config = dict(
    n_layer=9,
    d_model=320,
    n_experts=16,
    experts_per_token=1,
    d_expert=672,
    d_shared_expert=0,
    activation='swiglu',
    moe_layers=[0, 1, 2, 3, 4, 5, 6, 7, 8],
    router_score='sigmoid',
    normalize_top_k=False,
    routed_scale=2.0,
    balance_loss=0.0016,
    balance_bias=True,
    router_bias=True,
    scale_expert_input=True,
    init_std_router=0.0126,
    lr_router=0.0017,
    vocab_size=16384,
    norm='rmsnorm',
    norm_eps=1e-06,
    tie_embeddings=False,
    optimizer='adamw',
    lr=0.00203,
    beta1=0.9,
    beta2=0.95,
    grad_clip=0.5,
    batch_tokens=262144,
    seq_len=256,
    train_tokens=696900000,
    steps=2659,
    dataset='wikipedia_en',
)
Below are experts of layer 2 (counted from 0) of a mixture-of-experts language model. Rows are named router (the router's row for the expert), gate (a neuron's input weights, with its number), up (a neuron's input weights, with its number), down (a neuron's output weights, with its number) and show model dimensions 160-319. Each number is 128 + 24 x the weight over its row's rms, rounded and kept within 0 to 255. Numbers have three digits each.
Before each expert's rows: a language model's description of what the expert responds to; "comes before" lists some tokens at least twice as common just after its tokens as in all text. This comes from a sample of Wikipedia text that the model never trained on. Tokens count by the router's weight.

# expert 11
It responds to: Inner suffix fragments. Word-internal suffix and stem pieces of long or rare words, such as nuis-ances, Unsolic-ited, croc-ody-lids, plus degree, second and percent marks.
comes before: ", ", ". ", ".", "% ", "-", ": "
router:121120124150133095109110170106129101120135145143114156119134110143122141149155125100135168062131126113075132152147154113164104168127114108109159149127171109104104115172116077138141117166124133134141085134133124073134137139147158115149129116125105124140141100076128168098123139118136125120121131129144139150147107114143099159121115159119154121135138151096135135123162138135156103128110161070131157114088117136080098162103109146164155140162152117119140154177134128139119126126134129
gate0:140114131106121141124132168107110122128139108159106077166096132136114165154165136165131128093143115096129160126152134144131127153101133118082141154112126161102169119129135106132151132140145139106106077100121129062132128158205114133124153181126121168092108099126114140101121157129103151129157109111085121141126117118129106128161127120103135166105139127128108123103164115112108105135110106104097143136118115154147120141119133117147095156122158094105140143151154139156108127121148139
up0:168133131129139115111129138120120142125138114133091138099122131141137091131162115113129103106124166114123169095159144112110086083112122098129131144170106104124104118111160117088093111088100102135144119079129107179081115126134120137140086124130112136159101158124153118135171136109161122117137106128149120049164160123142125153145166115119134105064139112117167147145139121118164144133121051147114126134131163097081127113137141128098132106107150123108145104094094101119145082121111141
down0:129111118143123133160129155156134137138167166136130128121138150145109136122113131139120121094141128164131160137130118138151107153131159151141144148121207152146181167150146118106142149134173132110096123153133151128168098164176141125154113148115136101127141092114124155072104115129109146106151119116127176212113139129104155133128125128144098185123124154135181094142126140070135116117135123165098137128132099152128135186139119155125133121137123139148125130142152137124142131167133144
gate1:098173126092141115125114133110127161147144147097095117120130150144129109171115076130100108132093151127121148152134155150136108113164127169107084110117133099148095129108133165119140158157144107140119151098097126159134146157138091111105115144075146111142086144165176113117102093136126119176151156122118101131174140142152141135155080118099186168125109133135179154122137105171119132158144169122077119129153120103109141145149160102121102133113091109133154116102137137134129132158132150
up1:112125158147115142165119140108145119119108085129168159102141106098105111109077081122134157106092151112145148105147117139126109126116179106129099100121079169126137132125101059113162160156099134154080105140151128114154153137137142126122125115157107124197113118058139144102135137124118130120116137115123101119096104057132129117095135081151120117137113151122105151126098132105134100129128125148132133118104140106091109131100122105128120113167122157121095156162142096121122134115119113
down1:132124123082095123077153164096140143109077148149121138146074144153124133153125136114104140100114150134120108146115103168153090080136110141096118121131143125138143140096118132125126123114111129146126116042082155163125124101137115122133168106112092149127161134129113090139159146124154115164126122115143130083135119147144129097109143088109078116131135108112123162110107094146136115132111125072137104120089143141116164140137122147123106134162123138117163133124158110122170136105085148
gate2:146139167118107143092144135092107121139131134116104137120130096122117124134097141115154148120118113147162130105134124128118133106127133116128172093114113083144102129151126137122138179155169161131116192143138130174131142128126102160132154147058142141175175102123125139067122138112120095139185127105143119085150126124154137146104117107112126146136110106121151094148169094090117114130122077166117104140139124133135086103104117142115130146121115143136117187133109115157092130107170096
up2:143102128138131141126157114129133117098091109130122089136133150141141175114159105104051080115135113110116114080114125111149133138098100088084091141123117114123114109080163136111113117141127132153151119131106125120135159114159136141141113124139121120150161074113113146131108132093089123113081105133135154137116128141128117125102091147117114161155140100082060117151144176111163131145112118098078099083153106169130113138115112101103105121103110111162113120138145187133148100149095155
down2:135138096165165141115115135122119135125131131130104164130103091173102093119154102123056107159127115162063125082139110106130062130134110132141071136111129133125129153132141099112134121125117154137188099158129131121121107143100171127121142133148100114115122121126155118114178103121125147144136122093107130111131138170166156109108120128126140134136111149131152092090132080155130159092098088111117094155133127134122095111140159133136129135139131122103109119168150137144175102128151133
gate3:123149114104159185143131102123123113180145152103160110115144113161093115121112145130115178143137122132145144142128101121138115107091108115142098106098115136139086088159124159132152152133146108122111146134156154148151118099142147101091201126115129115128176100138126146117102074109124111106137156124128120120134132135121142145084145109070123152124110119140158099120162082112136121107150143129137137126123082149140120101162092103135144087155130122163146169151121098173176143140178137
up3:116073147144141111130144112109122124131100087149116088126109142163155168114127126134085087113111110144118142131165180151117153114121135116092126164161196111125096137089117149127103110127129142177126074079127124173136136140156142135150095119149138127105127154123123093154154120095101079133128132150164136136137155131102118157185103160141104101103132137147114157127123134162147130117099067138123078152114118123136090151130113153098136170121096116113088166140144149166087120109096106
down3:118111135160137147097173131152130105147099117151125148145138110151128104087127094185153161144139136116131138120098153133120090147128129115101145164129173139118126090167142107154136091120104111126112120150146124122167115091097122086082106116168127119134125082124143165113124147079127103137154124109137124141126089125152141184124090138089112129146162139153116135106139094102151112131122147109137124132090118127105081136151144116148159140107151099154107206156127141180174153134155122
gate4:134121113160146123103154150134163131128139165161152107119116121139091149126134130115154138113119186132126072132138118132124091156183107101111119125124127106163092113111150172105076144116163146143116113141140114161141128147145104134112163099135057107105082097138151126125150131128134142140122117121107141135124152098079129102084135127184144116151099136127143133105146126132162093147108149123108152112151127122111128143155103143161077140110187107108160141148108155150127085114171119
up4:181129120119161086114122114138096159144121160089106185120102112113153133145136106145129095146091157114149186135124115119132099087153121150095138124121088089121135149118122145113143143156146120140150142123114148145120148140122132169169116128138117156129153105076145145159090099101032139135133103155129145122173105130127106149118119135164133122059147102137102125149100134131165106111130122117076112100129160134138112131142151116130139112159070147115130104110141152119156149126159131
down4:155117158112146110088109134134134059118113112117153166155142120142183171146138101129153094061143097086127141128101152104157133116139127087083152074115118104120160088110104186093124118136116152147090119171141130155076141083141134137187124115151135105138153160085154157162128144107135102173134104136149146113130095144105117112122108084111078110103132188149107141146106139110162125148106076120124142110150119111123112118086165148117119117098127150136118138108146133121165148137134150
gate5:127121146113148133142120129130093092125113120140167150153124121120140109076147136136157116144125110122148118074123134126111115077130075183091121137112136109140122159113123127132159102168145101142127132129115116082198128122117156163157148137131158146075126118154125105116118133169123146114121127121117133155103100137168105150118089128109060131076085084167129124113179156134106110160104099085135104130114116118140123146120169111128156161134090141145117114094142150129175154126158099
up5:180077091122141162180132146087163085125153052091144134124131108148148147135120147123136135141122137107118082142137125127135135143131122128124069124113100128103145150114143062158111149132131137121146123103091142131132145158121130166099162127118135107144138147157135139073139134134148106105102146163113162164141090124157167120118113121140128126171103133139107143110126135128155148106114104160127179105128135125096148151154102096102122082160108139140141147180115065091092145165093135
down5:117093098114120126080156114131088102162129172127081101152150141140121162139119114139145135075162114109112120151125108093130146145118164118128124154088123107146106054170155146129095122126107165057140105114153134161127127080139096083141110109126116107133138111127095163095127110105157124122126141138152123133119160105128132130143122147158087118131125186119113141170149150128110154174097166096134147128115068073126102125125152082097142099127113120152189126148100113144145151119113145

# expert 5
It responds to: Taxobox and table markup. Markdown table separator rows, taxonomy infobox fields such as Animalia, Angiosperms and Binomial, and plain descriptive verbs such as is, used, found.
comes before: "- ", "′", "\n", "″", "in ", "of "
router:137071084116157121113139152091139096132140133127159133118142142149104136102113133142092135067129117115134112109126131166086136159133100100120141138149126132156109072103131115132076145168131080139049141125094148115130159112182138101113145132142141136159137124107149155102133168123132143093123122127126165104143120165139116111111112174116128126142149115160105090136123149153118139114140173177138128140155102131097158138135104115170138126100149141105128110129097103132108098153187145
gate0:147124142171135131132087166183097107158103145147097123148150136167146113104124090101117157126098140121137152162146132111097117164106117079126146089131151118125157123151120160142115137148141088122121138053122138130136129156131172139109163114099133156133125126128107125131118120154148124145192102111153136125134084119090117164125073126087111114125099108101122144153155143169095133169143145140160133119093114114182162149115146142130137146124160129165152104146131159162103123168086133
up0:105119128115152126107148127125152125109150102148127127102103175079101130180167148149151142111103153107078097126136109161130126083139180148131138145120159123083099124113120145103129078066085175112122139147114103095091147123133105121150092091163090089121151089109165128143151152101134095111110125139133140117144148099140131111148168165176138143131155164137133089175077120107139145106117118094139084144147142118116120108123143120143101128116127143150128130140139126113139160128117150
down0:125126135119098097141125095120132114143171106139134122134109113106124159118162140139158108114127145105057086152141112116170132098141118115106127121113142101081106138124104149056115115122140170107151137111127084138105130163119126159113130118129092125147136108080097145141113121088088059125128170153116119095171135124152155161159132125136156154112192125112132093143103117153141137125094111102143108133108157111107141124116143133142104081125098160177140151138119128107147166091136090
gate1:139102130102130092124114108098147147146145146074146135160135119167195128156136155186137139114126123157076144141066088134129130121105109087073109140095133123123078126101098126137058153095128170115101115130134101108129121071096131152135139118099122157132138106123135140138098143128126131113149140152123109109135165117131103110132154141087118092149123086141114128143115118121141148134114130175108116135141146145139133126120117136124130147119129171131081078123126121112154128140131126
up1:173143109102124122082166145126136161137163133113135124136144136127132169113174154149099123140136078084138146179168134099189100149162152111146138105125150098088125168120162162140152138121130145121156114194126101126148137157148097135149094112111119119136156151130158134115139148134142093131128135146145161105099079117110136109129115148145189122129132135104098148134134149063081122106125126127160141116177136159166059106080144120116123123087108130119131142145140089118120115145100110
down1:156160128138113106124155100177157135132114109101145107127084138134101177127159108130145139140143132147138094113153112105125171101086136134151158148125106100085131139178132123139136145135164148137100098145103165117048096139126177149124104102122135144104129128066121127130125129146123128115124173151157162131141127119182124125143123151131094121093085130049118151091124124160141133147130132118118150103145157144146137114162124132174114132164161150133119102138143156147145108158091092
gate2:125117084143107119167111116099092153113125135132139094133141130145157091128153112123113093142112107097114125124154086094108186110120125147175100136109121138095150134162139118116117151145125140122151171107121104102120129147115073145168156149170156091126114109141152130128113118115104100117169123119111137126122130131090099147145116128105163115102114137146115158131150112149145159121122134130146121185087123119166141142157131140154123138091090111133132135147120104155084103166105054
up2:102144144123123147123144143175129126155101175095161154076110083163123097123094145105137107095118071100123133104107092111116131092100065108151103109141088123140123150161146131135147171133125198094106117110098132140126112122095172128133123117122129097138139157085133149121104111101124109120108159151091140133136138103095115146136116129124123150085115124126137137119111124169130097100141139142101174146128129080133158158149134126135144144142121109168115119136103144092127158172130137
down2:138129102143104094144132119124139118103131130097150092144168110117148137083123122137150144113100140126123131123164108122118131098100133159125112110133138156177142123149092163131099149105103089132139117125135109095109124136129139159121136105140175164151097129168105123122139186127084151175182107120120109104107117138143105115113070102074141131170153165092136138106145106147108120126162118091152116170152141145152158123088087137161117141142129164128130154122175140103122103116127123
gate3:098168104089113169138117159161110087123142128124098096152145113110134116146104088111123129133117143126140106125119128133180131160098117103112141151091113127161132119138131137119160143125097117156116131123119136136113146167117154114146133143139126102160101127075165138128136117113127064121125173113108094112120115132138126116178145112138122130096130147107108149129116147133185188146086086114086119118108168118113069179151116123186133141134159145127121115139137165167101111202115137
up3:140170088100116149159132144130159110133123113109152138140142154118159117102146115113104138148131161115136127122150129110164133075101125096161135119160153160133169112184138130129128109140105159138122144125148136126078133139119150146169161110103146099115112144115128145124136098135174124157157143124127090108123146132137121128144109148132141146127115099137114149132122087142157164150101085109104101162115182117145147135135127135178113099113171152153113126114125146114164103128070154
down3:141131126123151145116089104172117139131095113129113118140078114090148115146147103136126101148107148127089171103116156116113141168176118094136140105152112093122109118151106130074173143137118118126165132125141102146099117153096135142113147124137123100117121137158098099102120148122153119126100175113098121116135131117151113094153158113135161147144092170134076142089119117175148140138146139104110178100127113128162121127083154099084100119095106145135080124117164169130130191112175108
gate4:111099138127127119146087144110114130090171154119144128132113118152134111145102112166138099132137129090141127153129095111169099150110137153128131146141151127102173118123145178162170126137127094149094119104144160152124123150126123107116140179139142146136117120120106149142134122128097152134135176136112128081142112131071198104129117141099153101116147109097112110148115161076118155134163173139099152121169074132134145154109110106156118136118119112145144144128147147132132142126148121
up4:104112126141142153085162117136158158144122099141113176116137083106166155139133142113114124094153147176123170128090134117150125156090121127087125094098129148116095147156146110113095130109150148095134107138123142105145119142109107100133137160115123114132102104160144116067146131116131084103135142118135147135117178098150098114167151125171103149139107138116126125124132087149133129108094042106141140127120134135133096108148149111097141121105168173135142127131129100122136074156090193
down4:112121125133106103137146098113150126100131117098125131153167128144118113161066137151086075062150161122142114101094115147130147130172117117131134119174117112114146116127125108095097160109124136128131141137103142158068148097125104148143108144098132112113110140099147129174115104108141140117184157177128100123169149151142133121122138144136145107138144148141139128132141116130142136079156142130137120158115135159104203139108129105133128147123117140132129157142145141158157165095153157
gate5:156111134137153095140146096138130172105131126145125138107138153152102169115139171131118148127099124126122154115144097160175088159101161144107123109122145157127093151103146118113115112139122115155126161143122144126122148135183159092128103099143064140100097128165110138141148109132128134138136143117113103102104153106108144131148109139144144087129119105156114110147146148125141105132162166136143176162125084112108109138115103145094123101102119157122072091140114080145145117154104130
up5:126132119103111153132111142126120149131142153164119121130151123085160139129109126142121119112113135138145090142122138140142071132159154140148114093113140140143118138136136129122132118117138126111134136155140172145152109131106157118143152122124146154138135157098152120147131159129154081092096141127142140118077118155131132143056180114128188166140092166117153144100095086157142152149147117125148116107136144152096157079131166136122135164131108161156139146098128088100125150136132142
down5:142109186132144123097129160135114113143152093155124123109131064104115115128129121150145130132131133134142090142131139111095084124110104107118133125114165110155139125066130129133138131114093154126148134136082092090097137099099093133148144146162152135128164127148152159152123161121173108102138143131121103094149124118129131141152151125120124129129139147138085122120074170112103160176107099107126086157164136144171141134134112145104152142129149117151117102154109142117125090143140132

# expert 10
It responds to: Infobox and table labels. Field labels and cell values at line or cell starts in taxoboxes and tables, such as Kingdom, Genus, Total, scores like 0–3.
comes before: "| ", ": ", "|", ".", ",", "–"
router:110107115093105142142122142131099086138139105159124119127119136165145110106099092134152129068148147131108107120135104143128096109159086123139139139109147132120102148091121101144069132177123097142096125076127106090135156133166125093127122150126136125119128121135174129076156130142105123092134146081146121148161143141085129126084104144144101114146137134177111096122123172149144118131166133121097119153128070092116126113113095170127118147119124140138132117140098104146122097189179156
gate0:117141150149142097129117144100149108090127099082141129137158086127122143134145121185128124109150098104136106110149124092143136089123158129137135131142164141103095130131150162127095107108191098137093157074098129114132135115092133088096183117153166113141173124098161130096126133091143136133134137125162136128133094126136129121131151091144137125089143142111141164138113141111146120149112129104125136122101101086122136116128119076138148168176159121124163156074119119133153157163079125
up0:157151158182099119109153119144129122100115091111149118153176063136076122124134129145115117138112078109140100096150142095165113140117136147119097129142124091098159090117130147074120107155167110128114132118100108135132115116138121091113108138091158120117116143107175126109154110146113122090168129161169127159117125124167095105111131102156145131093170121120080115089129126120157126155109124100105122125107133129146126142110133098133117138148142145157121156105096136105136129169159136
down0:137151125151094131110130121132126129066130126128135161133150132143166076132151133103169158176142155136136146148142130123154113127149074144170126137110126079103110108185109164085180121153131103085122111138094113098156124117086143117104138147117111113126161136098094142149111101128184115112155130126105120115143097130120144100175104112138122152117148100150171116117121082165114154096118116073125146107134158110125111086103140129112116121073103125119096114096143123122099107162088144
gate1:142109111085098121099093123120142121088168162178140098114140107127095144134138107108079125112117082105136117098117126167153142111118121069122125131138109142154102133097128108130098122166138125157107124153128141133122135179105128152175111105063144132157092136100122127098119145131159109120128124102128116153106093140148159172169093130147116125130139155125106114132135144117114130086090147125108088097150131118145165128159122071126111131111121081146139184143114110112155150166138105
up1:128150148079135099133103104153130143144139114115122129161127152114148071127110098166120137144125144081103153167164149139108130081144145171122126150182155103108177119165118191134197128088107129088151095117152085156067124082146122118130138148114157111097139108145106145138143094132116095086095117174122096115190095136125149126133152095111110102120164089118130103132105166092155117139120118125127136140112114154153113119147136135129133112121147174140125115135171165158088099148109123
down1:117106128108170123115120176113088160137145131158119172161120139139094168112111146124104131109094129081144121121139158152112106108119157132147130101141135127134147092126098133092092157114127118169143107144123132129070130116124120173094107177121111142108108138107105122101092184136116123146131170118102120137124122152109103139122112115106145107098134113105133137156133160163138114132137102116110118140151141130111111161126173113114187126087148125129158091172137142102089106066109113
gate2:088152143150149132148117134140162155077159108152160159099108099158122133137088081135146145127134168140180131090094146151103100187073066134097126169097132074083121124134140119119139133099193156103090126117106119147096189130125140119160146146122125135136123108151165157136144131116118096135120147151152123146147123109149130137097111138129135099131109083140140146137126114104112103155094142096089174162155168114181136114146060109127130119123112100148134120147138131161171146115118100
up2:135133115135110173139160124166150118129196126154184166133098120137163113152158130140139102131178133133123127115067124108126124168153117119110097132123133096129091139115128139110149129102152152139134112089133104102169118133088128127093144160141146167145122122115175135074139088118088126132119179150119126103084132114137102116138124078162113147110117111124140134150149078135156126116116152133102143121122168160160140118141115134105120147118134106155157110094113126130118135108115138
down2:103117123151126159144111131124100107097117176121145156099144114109118100139134114164103102120087150168124153151072126126128129092173182077100105124142127103156139123119126143128156113123141100144115148131122120095106083116117122136147141143131124156104150103120081202098141133090103121120149144153150108123140143129148146136137143134164126126125172126129093127111141066118162122130128145149098140116102116147138179095130166122144147143141095099178133162101087096145150131121109139
gate3:149108153139137061109141139118142122102147117148092152130115129131123168091161113121183082128168111145123174115136099125126144125132132122073112123079081172078175146160151120111116148132142128070152130110136105112082154105170137139143144107144162116121150095120096134127101122096154141130130121114112101117110124103102149152159114110095133106107180137089095132138120124097123125135111122121117149130148101120116108162145150164139103120115173115137067110098127138167138132114142137
up3:118120082131119118152118143143135121105160160101120168150151131120085149165164115105105151163131105180125168132085125168083098090137114073110119154110079149098139165142172124138120103117132183072109111155179109144118118087111109119134100114109106160134157134148118122109113111137139110107158113113100150112155147151127130112125132083147117142158148167104151124117141108135149110119112125130138176133102141123104109153148130118130178132151119133117143101119168145185145137139170151
down3:130142134146084098134143173110113124120158117128143137093141109108121089124147157121111094152176075122124100147163155107114103141129151137167125096117093110159165096153117170111129132157139106126144152146128102108127115148078157096147165140097128147114154121172147101114117120084127121154135109112102143097129113132164123098131125151143144142164110130125145138177114097142103066130135126115062136126106120109119191154169145161156110153145144152102136114087135159120110149130120119
gate4:119139171103148129138156155143131176149129143163160119104135117117134100118096141119113143117089144127094153116166131174130106143147129119139158105136114111132122139123193120127151126122146130111156160087122122133127120127137126132124106140152136134139144146140117130155074092134091137116147093158136150125116079134107161187116189184098104155091168131106122131100143085099133136087127093139136098076135145114123151135150129108164132169170181133159115133118133154076167163107161131
up4:159182144115141133108134139128149174137112118137117134115096104180141144112095167126116162131121125143098138133125137122134114130123127117129131111129098154148131134113087136116110124108148114126120159154129148141170141165109098132134123129162177148134076105168144118103116103118104158116126173188095121128122148118076132120148107115101082112106130145051148151097132102150102128138101104103141133167142161124114163156153117167147151191144144133109110139144116130103132113114113129
down4:106187087132139100118086108156097139099161123106141132144139116144113115103095117113156137124166169067120169144099123117146098104164100112119193136088115187139160124110154076091124138132099137147145129133125159137108143139102095126126162116113138148161144122121080120112145146134090182147114109161123118132104104112131143215100149148119128098081096119112131113160057141162176120126152132172149132108127117147103154135125132145123137121145095152124113107130146129128114142179110127
gate5:121144094102111117135167095103091123132107140155106152150106117114097082168136087154050094146124137135143159137144106123114155125099135104140122126152159110153139113144150078142085124181111155133156117097168132110143137157169095136103097137115145179131108097063122086128086144131106107141135080136138127125078078149126130136126121130062172065087109156112125131184144110131148151125114112138113147154143120112139142140115120152110113141149158086115154119116140113141150118170125120
up5:101134121161134113114107136146172102100156108159132120109126126181162119084122166139101127145119125133116111139107140169139111150102114110103087130121104093073153148110150116106146118089165116167138149149095125102112084118138126111148134102155093113115154158171157157130120135138129124065106142130134123139148161128093109093132096126146071117176142098129124099108125150095151108097130113098123119122120135126121126136117160101125134109110081170101104152152160141143098150126096123
down5:145131145113147106115127136124132113135130145162126147132111133166134163077140096116074084099136123112118088121149076111102134150125133122164130158153063108172133161153136134140111147117079108150151161101156123114128094154094091099139163137091082124088143127095130135117128156092104103128120166123130134159114146116129122132133110162114152103118130137135128096134155154142110138105167105125127126094133166078109072081130162111139137191087136177154122119115121169114138084095089146

# expert 13
It responds to: Narrative pronouns and adverbs. Pronouns and discourse words in running narrative prose, such as him, them, However, later, example, often before a comma or period.
comes before: ", ", ". ", "-", ".", "'", "th "
router:108096143126082130128119134131121109150122106131128126106086105164125121112113121155092057080141141111143117159117127123097115101137114138106153107131130124107123126106119155136139170172143134140084147120138126129112145119058120137152146089140157137137155109126138141089129125114111150134169106098152152163150155120093106171134105123116113141070202115101100108179170113149138179162077132112114125154093126134123116134125079105157167169123164139179127152103109095182141143161187102
gate0:094133111121139075112113187148100152138137080145084139124125146123137160117127114120083135115132118143085142109137146126123081102119129121142148181159129140130144094134112095100118124078142143113146108088087117130123185102164100144142133105134072120124124103136158174161115173157108123123153140166148157113139159120128133122137103121120121083120099125118136116113148156172149106152165118116106143138118123128133134093089137161129142130143148097098121107145126103140115120128116116
up0:135096134113143116147119130078117117137175163118129088136095141121127148128127098120145130130170112135120134113172087122145093125147087183147115152098166115110116138142114100158152133155143128144144160118122143114169131148156089121121155143107120165173153127156093121095095094138130137161101092070132114135155171117117139086134104138086104133148086151111115092085153132093109128161134099129077127135140124091111157144151086147107139121131098149088134122142105117151120115155177139
down0:111116113153183148141114130142114094109137123132111115136167095151129084133085123129106104194104122149127097095118123132140119145135128108134085106141142102134096143125135127155158169172146136107075161153141153147153149118122105113077145164096085132119164120157096139112136115119133144107086142082134151123160137161123161113130167126134121165137108096133159105133120114134108113122071126146129097091144135139107111127161115089089103161116150136152091142162124126154142123142147170
gate1:160117160125149164082113110162124145124163081100144151158089153129107150109119055150119138094101132091109121137126100166148088135046117147112127098094092118091096069149168140099133107150124139125113121104159135142122146120157143104123115127163094179132099131091094143083084131126128122144139111150128115151129134125090127133133110091155124096173137162147139109092111158123138135114149094124096157113101135176101130135140165126152134150128098076142135090076183121125079128128128131
up1:170131126115135139140167145141155126124131131141120138136099132105147146130121093115144133151120148144159146165160151188135102147099111157136118117125106114093126116140124144159067114145127108127156155143134111115108147126132149179085118084130149136123118180151126134151106136101116135123073132111142097113173127128118118080160126135112100169150126132150108144104123124189106155156116123154112142105109131108133129110148122134105164135151097160116158149162153117092127138142140125
down1:131123125129123163124176159126142094108118121112116130134157123114163159113112170097097143144119110115114113164121115141090097162165158173157089104171135146172099120135106172116115100147113151138211072137140140120152148124106100122093129129092144145129144138129147142133178067125102139115131118137144159090117124153103112088175159120132122121130113111137144142151149128181101110166187159158109143117121161107094144159119162155122127108150152139093141098158150129113151082134115079
gate2:107130155124152129094146132179108148158117117132142150107109117144153147109118069120118154106138099156152153161122131105111129076131114067116138146121161101108150085128131154130104119143129126093155122089148140135135140155113110128138094081158104125129100199102152149149148147145128080159102155171118133124157122114141134153103094141136139124161118115137142129118138160097143145100151143095181105119120128113166115151103146134110120127094129157142128125140101167160154144140108148
up2:144110115136124135118153123119150144159139136136140150110104142118139149106116124097075167108130082179153125128117190093150116121111124123150137103158184134092112154153121151104117120142108131102137120142154123166158117135126137109172092113161143092128131123116117152134133105157148053135141096147129150130156092138133168130144146148121174141095121080132095132104132133105107131146125127114106134171127129142154132141102144166096155148127116116125131137151103148146144097130112136
down2:164148138135135103164102110108120100129084104109159138165110115112143156096101133095136171099130105118139140133156165113134110149148159074108086154151147139140130141137133118186135101155136189079108148125168149108133121155114129118137118111187147135138182147132110120101130181134102154113154097123109178179100117128120133107141121108161158143160155089133158112124098171130157125111089133128118104160152107103131124123143102100098103176108128144137152120154125138118147150096148162
gate3:146143136154125106125097141145159124147155123159127177146106134113139095139123167140178116153133153107101110140143132141107136112158144116137181115151142150137165141161114060127128093120144174150076117170099134113170145116101108164145095149145106073086099125113126138140127162086115132124129089119128130148103121153123142173144100129108132155102106115137092159134123161096135133138121162131120122147116115116129118083149130127099170132148097128105108118091089132150150107138124083
up3:139120095138115144143175112151133128102144069189120123135119107119153134133136108123129132130099151097163112110151133142131125153139158111167102135140120122118127150165146112096154095107062142141163141135142158175102151143156154146119139158115102106135157161095165134141141108101183145118150090131139123130163091102125116117114148090152126152174128156090118116138141165081142122121124099105139098051110129153141155137141160123091124168109098115166136111137128176070097133147149156
down3:144071133149148131134127126171108081127124110082098106160102130114118134084097138088144130049090137143120153127126095115079125145139101106153100139162128129159086119110120139133186130140175149128146131146149141116138113165131154133141128148166133099166135101159091101119112161128112159104105078107149134151126156138149098114133103107104135134125125125116138098201164145154126126132146162123107139101143117130070097100144101130133155157166133086069104156101110111141136123134127156
gate4:096157158147144083100079108142086101159094110157178092096107169122139154176111112115112133115127098116122152134141120113118132116110111156149098137121118142094181078138136120068156132142112114152136110114127133146131149109101128134141169108116092110084105119141148098171127151162129121110112127136124173142138136099097141132058075180146194112129136126138112100088138099136101118109124104100106171083164105098158137137135105169146091156128128142106143148123180090101139133120120115
up4:148086115134126139164142157114160152092138148096081143131151097130135129112141166140145135146121121140167128137112165130148095131140130109123137140158158132143147146094105145180136082125142147156155137114101113096124092099109108117104097191142144155087166092140142169136142131153135131149125088074143114131120110112138084100158135116102118163141114125126088102149146127102141091150111137088122178121159135160087145141110117154088131106152147129117111176123142150150137124115137135
down4:122190105129156113117148129130138097086088135135190145127119101169093129109162077131086116112125122173133129153125120158109206142120105156172148130142174097158103129135120082145145172098140131124136082121109132135125131125128166151139190092121198138094132142129144139158163165123127095114118144131128093136121128124155133142156086104100120139135157077148111130130119080105126130129159150116128125169171158118132152118118110126158106105099132109157107128113083117134104115129136141
gate5:134120145135127118114103116139136111136109138100105154113130122130138124117122095087124148109135168174120098135115122104120123115140107147112150131081124166151098152071115120107114114122116145111118125128100122171124175127108131147165132164078126130159160085133129143081142153109166094124104161139173188105134126133121158148117139115137106141120105146119141124150120119124110157161128134071135103108128152133109062146124167084139083113124142126142111128165104092152159137133168112
up5:113108104160092087077110145110108141168107120075075180112109120130125116134171110160131134120133129161124096148096152144140087109151148161134126128122120142129145164096145155121119135099134120145125125111096134111134124148099140159092136154111106164091175155120102124116108106125134153109112132139154096103102163130130137139149128156164142135102130160092105126138119125137091075149117131120166092121145100111120129136122116147103109166161158106129134122130122137131141130154129118
down5:143133160102126104135135188159115162089153138125096094178144133147090167188124128174098099149123114125136160176115114161147141165119097080145098118159124143106091111138139178129143145169112093125118141116099163104177111101117106159124126140112142124135142148111109135109154120078152162161150133111122124097134123164116129142129147101150118158137171094138126117085145129109100144134152119078122107111122090132124134089137093115127120123137124144118186150160110118138114120119090144